Weights of a small mixture-of-experts language model, trained from scratch on English Wikipedia.
Size: 11 layers, width 128, vocabulary 8192.
Experts: 96 experts in each of 10 layers, 32 SwiGLU neurons an expert, 3 picks a token, a softmax router, a shared expert of 64 neurons.
Training: a variant of Adam for the experts, 577M tokens, 4404 steps.
Below are experts of layer 7 (counted from 0) of a mixture-of-experts language model. Rows are named router (the router's row for the expert), gate (a neuron's input weights, with its number), up (a neuron's input weights, with its number), down (a neuron's output weights, with its number) and show model dimensions 0-127. Each number is 50 + 15 x the weight over its row's rms, rounded and kept within 0 to 99.
After each expert's rows: a language model's description of what the expert responds to. This comes from a sample of Wikipedia text that the model never trained on.

# expert 33
router:60 36 41 51 44 35 32 43 18 40 69 38 50 70 30 48 64 60 67 55 60 19 48 52 55 46 59 53 54 55 63 41 46 64 31 58 68 60 52 43 76 72 29 49 69 48 21 56 61 27 32 70 82 47 35 52 66 69 62 43 45 65 57 59 46 43 53 44 56 41 69 45 55 36 56 35 16 68 68 45 28 76 18 47 38 64 59 56 49 27 57 59 22 64 72 70 19 76 51 46 57 68 37 48 30 56 42 50 42 34 32 65 53 18 46 57 44 28 52 66 22 64 42 42 48 29 43 32
gate2:24 40 73 67 46 34 62 52 51 43 37 38 61 61 50 42 43 54 68 23 43 50 60 62 47 36 60 42 21 41 37 46 57 67 53 45 42 38 71 52 97 72 35 34 89 49 36 42 42 43 46 64 51 40 50 63 42 62 66 53 37 70 77 46 55 69 33 24 73 28 30 24 50 45 55 36 39 32 38 57 68 57 59 71 65 59 43 65 52 49 45 32 35 41 48 52 54 64 53 62 72 39 12 40 54 33 52 61 41 25 49 29 30 64 89 61 69 42 46 74 45 43 48 37 70 34 52 33
up2:46 50 37 46 68 57 78 30 49 53 79 14 22 31 32 77 48 42 35 37 65 37 53 58 58 52 45 60 40 22 41 61 30 54 34 68 50 44 59 70 16 41 74 48 48 18 56 70 53 41 65 40 57 35 73 60 66 31 46 51 79 28 41 48 63 52 57 73 63 43 22 37 64 38 30 54 61 51 57 42 44 52 44 36 47 40 52 42 56 55 38 34 39 27 37 49 68 34 28 40 32 67 66 61 76 26 65 37 61 58 44 47 72 41 32 55 62 54 36 40 79 71 36 44 76 44 52 37
down2:48 45 49 45 57 62 52 48 52 59 67 48 40 34 79 45 60 56 54 62 61 35 66 51 32 40 52 29 67 57 68 46 83 46 56 51 59 02 55 80 47 52 67 35 73 53 53 53 42 35 47 55 59 55 58 84 58 38 70 40 31 57 37 83 50 40 44 84 44 55 40 41 35 68 31 68 19 32 56 48 91 69 29 54 28 42 57 62 56 30 49 56 46 59 47 48 63 50 65 71 37 47 62 39 45 42 43 53 28 45 62 39 60 25 32 55 24 41 60 48 76 25 34 35 29 44 70 70
It responds to: Short syllable pieces starting or inside a word, often after a hyphen, such as emb-arked, Val-ua-ble, spe-aking, ju.

# expert 7
router:28 28 50 25 41 57 57 45 56 83 32 40 43 53 77 58 51 47 57 63 67 62 47 42 59 32 26 70 62 43 47 39 60 22 61 46 49 32 65 68 53 57 57 53 83 29 55 65 20 22 41 58 53 41 63 39 55 71 46 60 46 70 55 28 31 51 34 28 40 62 48 45 44 57 62 34 30 36 68 49 64 48 27 51 68 47 44 43 26 57 55 66 81 39 56 66 69 44 37 20 52 43 45 58 42 31 61 42 67 49 52 70 66 27 51 20 72 43 53 84 24 27 28 46 60 37 64 45
gate3:84 67 70 46 49 66 59 53 43 67 31 36 84 54 43 39 78 41 53 51 56 45 48 36 34 61 65 66 73 36 51 69 55 20 40 34 51 55 59 61 48 39 64 61 47 42 29 60 54 54 46 35 64 47 44 57 47 66 76 85 08 67 66 54 24 65 53 47 66 49 73 48 66 30 66 48 45 48 55 33 82 44 70 35 67 70 29 34 57 46 73 45 79 28 61 46 40 67 44 27 50 58 46 48 43 63 42 62 58 51 23 58 57 35 44 50 40 40 30 66 24 28 36 54 67 64 42 45
up3:50 39 57 52 70 38 46 39 57 63 48 45 33 56 57 45 29 42 48 70 67 27 65 56 50 41 38 27 88 35 61 42 60 55 53 41 56 54 66 43 58 45 69 04 44 35 70 72 59 60 46 48 46 84 08 82 57 46 60 63 67 48 40 45 67 56 49 41 47 41 40 58 55 72 86 53 62 48 63 63 59 31 39 63 55 71 66 59 73 41 31 46 70 26 28 76 67 45 40 41 73 62 49 38 32 39 71 27 49 43 52 58 50 40 69 33 61 45 65 62 47 43 59 52 49 63 28 81
down3:26 57 41 53 33 89 47 60 29 60 63 49 38 48 88 47 28 67 53 39 56 54 48 59 53 78 60 42 48 33 57 48 55 50 32 44 62 52 63 49 44 76 41 51 51 55 64 55 66 46 46 33 43 43 51 62 45 44 56 46 45 33 73 70 52 40 84 36 42 54 55 27 49 25 55 34 56 59 23 57 21 47 51 64 52 16 52 47 31 20 51 27 24 37 48 74 44 43 64 50 24 37 41 67 59 57 66 16 25 61 29 34 57 72 48 49 36 51 26 31 53 52 29 54 66 82 42 28
It responds to: Line-initial dashes and bullets opening infobox or taxonomy fields, such as "- Phylum:", "- Hazards:", "- • Water:", plus table-row pipes.

# expert 3
router:38 63 44 51 46 54 64 46 40 37 44 29 52 56 36 53 51 79 42 38 24 33 79 42 56 58 57 56 54 27 20 83 43 75 51 17 68 29 48 51 68 63 39 55 57 67 70 54 68 62 50 29 56 56 65 74 59 37 74 45 27 57 42 48 63 46 27 40 76 49 55 45 55 50 75 44 26 40 68 22 61 47 58 52 29 60 35 60 54 55 37 33 46 53 43 38 43 57 46 60 36 32 26 27 50 38 70 51 44 56 30 73 24 34 46 56 67 84 74 40 42 69 53 49 27 41 47 21
gate4:36 45 54 21 48 65 35 46 40 59 46 43 59 20 54 43 41 90 43 01 39 62 51 56 81 52 47 44 39 37 18 39 57 33 49 34 50 58 47 70 60 51 46 32 61 26 28 68 60 33 52 56 33 21 55 54 81 48 60 73 52 53 43 68 63 64 23 41 47 78 48 37 39 59 53 54 33 36 45 51 39 58 54 49 38 66 64 52 77 59 32 45 62 25 78 51 50 40 62 47 63 43 55 68 50 38 32 74 27 49 61 70 69 49 30 31 37 33 43 49 63 51 74 45 48 73 52 51
up4:39 37 52 52 48 38 63 41 55 56 41 60 47 58 44 58 57 50 45 62 47 45 44 59 62 55 45 21 34 69 53 50 57 27 32 54 55 44 70 39 44 72 51 66 39 66 46 58 59 39 72 76 54 55 29 57 25 32 43 59 47 49 37 69 50 52 70 52 49 46 71 80 46 01 28 58 61 61 34 52 54 35 57 33 62 43 85 44 59 88 76 31 72 68 26 46 25 61 32 77 57 81 58 63 50 44 45 64 23 45 18 53 58 59 42 51 62 38 67 65 57 41 37 58 61 86 38 61
down4:43 27 75 52 45 54 42 45 47 49 76 60 61 80 32 38 53 49 55 49 46 57 58 34 61 54 45 24 09 65 72 22 57 45 28 58 38 59 56 72 57 35 46 37 39 65 53 30 37 59 41 48 29 43 30 59 56 62 54 66 39 41 57 54 31 59 48 60 51 44 33 50 28 35 69 75 47 65 45 64 51 75 32 22 32 56 64 62 49 49 62 68 28 62 78 40 70 41 71 76 42 58 27 45 55 37 48 33 26 13 57 70 47 40 52 46 56 35 13 51 32 27 28 47 47 48 30 58
It responds to: Common adjectives like small, large, black, strong, plus word-final pieces completing short words, such as sl-ick, sl-ight, bab-y.

# expert 12
router:53 63 59 54 42 57 28 47 77 64 22 72 60 45 66 78 49 68 53 61 72 60 52 31 34 57 24 53 79 35 28 55 54 21 55 28 52 54 78 57 58 43 71 42 65 54 73 88 37 38 68 57 57 59 89 56 66 49 36 41 44 45 41 36 18 57 36 58 34 60 30 41 32 45 56 26 58 40 26 47 60 57 25 75 66 61 62 53 23 72 38 67 63 56 32 49 49 55 39 35 56 53 27 49 61 52 29 32 59 46 82 42 69 43 58 49 41 51 45 46 46 46 29 61 51 51 40 47
gate3:55 71 61 56 51 65 70 36 83 77 46 53 68 31 61 62 55 73 34 44 72 38 41 38 57 60 61 60 70 56 77 42 52 43 72 39 59 60 57 55 50 42 75 45 73 37 48 60 63 41 58 49 49 51 56 54 56 50 64 42 33 76 74 45 19 54 37 32 29 58 37 42 46 50 77 57 99 59 53 23 32 42 63 80 63 34 41 47 70 49 49 80 53 37 45 39 63 67 46 21 49 43 62 68 64 73 52 42 60 50 55 58 45 75 67 42 60 41 45 37 49 37 38 61 35 61 28 54
up3:50 37 49 34 75 74 41 51 58 47 55 36 46 60 41 59 37 10 57 25 49 42 38 49 35 53 52 36 49 40 79 54 58 53 52 53 54 41 53 19 29 30 62 57 37 60 51 46 57 32 57 45 38 77 49 42 55 50 52 12 65 34 67 59 43 54 32 44 61 42 47 38 52 51 52 48 46 69 65 46 41 58 47 67 66 48 61 87 37 30 51 82 49 53 28 49 44 53 48 46 46 23 19 59 52 57 31 66 52 48 67 77 17 73 67 85 41 50 28 44 57 29 66 16 56 79 76 47
down3:44 65 49 60 51 54 45 24 48 64 38 45 34 87 38 62 39 37 33 65 59 67 57 63 66 50 46 71 45 61 61 49 24 34 67 71 47 32 49 46 66 66 35 10 50 53 53 44 43 33 58 54 50 41 53 79 68 73 54 41 66 59 51 47 71 52 31 57 56 59 56 66 35 57 70 67 41 76 53 68 48 53 58 77 38 36 77 65 36 58 36 44 12 41 74 40 67 52 54 61 77 37 70 48 56 47 44 40 75 30 64 51 75 60 61 70 65 70 76 20 30 48 58 44 56 76 55 58
It responds to: Line-initial dashes and colons in infobox-style lists, especially taxonomy entries like "- Species:", "- Genus:", "- Binomial name".

# expert 61
router:38 32 28 65 47 70 42 63 46 50 70 35 69 52 33 24 48 36 30 56 84 15 45 54 38 43 57 44 41 29 40 22 59 47 31 68 78 76 69 42 31 55 46 45 37 57 59 50 65 21 74 75 56 60 47 53 40 54 61 58 51 66 43 45 40 18 57 23 72 30 33 64 30 50 43 43 37 59 59 63 49 62 65 45 42 40 64 33 45 23 63 52 39 61 73 54 31 77 40 64 54 50 64 40 35 66 38 53 53 30 59 59 53 35 57 59 46 41 17 45 63 69 59 60 76 78 61 39
gate2:48 43 68 41 59 50 15 70 77 42 39 59 78 81 35 27 87 48 47 21 64 41 54 59 56 24 53 34 28 41 28 60 56 46 62 60 39 58 47 64 45 55 77 67 64 23 47 63 48 39 76 33 58 46 59 53 53 83 65 35 44 41 37 37 51 28 55 63 54 43 39 51 49 55 52 64 32 64 24 54 60 34 08 58 22 63 43 45 24 26 52 61 42 42 73 37 40 39 39 76 47 41 74 49 37 42 39 40 32 29 54 51 43 50 43 60 47 36 27 51 48 35 36 40 52 62 46 55
up2:53 58 39 65 30 42 56 55 57 42 29 82 65 68 33 47 56 47 34 36 72 53 57 26 37 39 46 67 46 38 46 56 43 70 56 52 30 25 47 43 66 63 59 34 44 77 51 46 58 77 37 57 32 28 29 44 46 48 65 35 35 79 42 22 38 54 66 79 40 58 42 29 40 76 65 79 45 13 30 37 44 61 74 41 32 44 46 43 58 52 33 50 61 43 73 56 36 35 48 42 52 56 76 27 43 48 28 44 50 60 48 66 71 61 31 55 47 78 39 56 58 34 46 63 31 73 17 63
down2:29 61 53 75 37 36 48 62 63 62 84 32 24 51 62 55 50 53 48 48 61 45 41 40 39 44 41 20 59 69 68 22 45 46 55 41 49 26 53 48 57 27 54 42 54 17 33 64 43 67 27 76 60 57 26 37 58 56 87 14 51 59 69 70 60 62 57 60 45 64 52 30 51 49 40 49 40 58 33 71 64 38 59 33 61 61 34 32 83 63 49 70 49 58 69 70 45 48 53 60 39 59 14 59 43 19 41 43 47 55 47 48 28 51 68 63 42 42 38 43 64 58 73 45 76 47 22 50
It responds to: Consonant-plus-vowel syllables inside non-English place and personal names, such as Klerks-do-rp, Stock-ho-lm, Hus-sa-in, Dyn-amo, Ginás-io.

# expert 63
router:54 51 17 41 63 33 64 59 52 76 63 76 41 34 53 36 15 57 59 51 40 44 72 44 34 78 48 33 59 32 65 59 33 61 77 42 85 42 47 32 34 54 28 74 44 49 40 62 67 51 45 35 52 11 30 57 46 38 71 35 38 30 78 40 44 64 41 38 58 45 35 60 74 51 50 61 40 62 62 39 63 16 53 38 17 51 42 45 56 47 55 61 77 56 54 43 40 61 52 71 54 53 74 49 54 47 36 45 70 63 65 77 43 70 71 61 63 37 41 54 64 24 37 39 49 39 65 47
gate1:66 41 47 49 46 64 25 48 50 51 55 35 40 52 35 43 40 50 29 38 65 57 31 76 44 24 45 34 23 47 47 42 59 50 40 34 55 78 55 24 20 09 45 40 46 60 40 52 59 36 30 51 53 58 42 60 55 93 47 39 42 66 45 39 67 67 26 65 56 52 63 44 35 35 48 60 51 49 37 66 38 51 55 36 38 64 31 53 26 54 52 75 12 22 41 71 51 67 45 58 44 22 69 32 30 52 46 43 21 87 45 77 37 36 66 40 40 41 52 52 47 27 55 60 54 43 60 67
up1:53 43 28 72 44 34 36 62 46 52 53 44 41 38 54 35 40 58 51 37 32 64 34 28 41 53 68 49 31 70 31 54 77 42 85 64 57 42 43 89 33 73 67 56 45 40 44 54 62 63 65 80 42 43 46 68 27 52 70 44 56 35 64 60 54 43 75 62 36 73 46 27 79 39 20 73 43 38 56 73 25 44 54 55 36 75 38 54 43 43 65 88 44 46 62 56 27 65 45 55 57 72 69 33 75 37 35 52 58 49 64 64 41 35 48 56 47 68 58 85 50 60 33 48 53 50 46 59
down1:53 41 65 35 69 50 57 56 72 40 72 21 41 70 45 47 73 60 36 43 73 49 67 19 77 21 25 29 50 44 42 50 56 43 32 71 33 88 59 34 32 59 59 45 64 56 43 10 59 71 27 40 49 34 37 55 46 52 66 30 52 49 29 63 45 66 64 51 43 53 34 47 52 38 51 69 37 41 53 43 56 17 62 47 62 72 68 37 37 54 47 44 47 34 54 67 50 64 63 55 56 48 63 58 44 80 39 67 75 17 78 74 47 46 39 32 38 26 54 51 47 42 39 37 44 49 46 39
It responds to: Word pieces finishing abstract or technical nouns, such as pat-rim-ony, earth-qu-ake, mechan-ism, plus whole nouns like decision, method.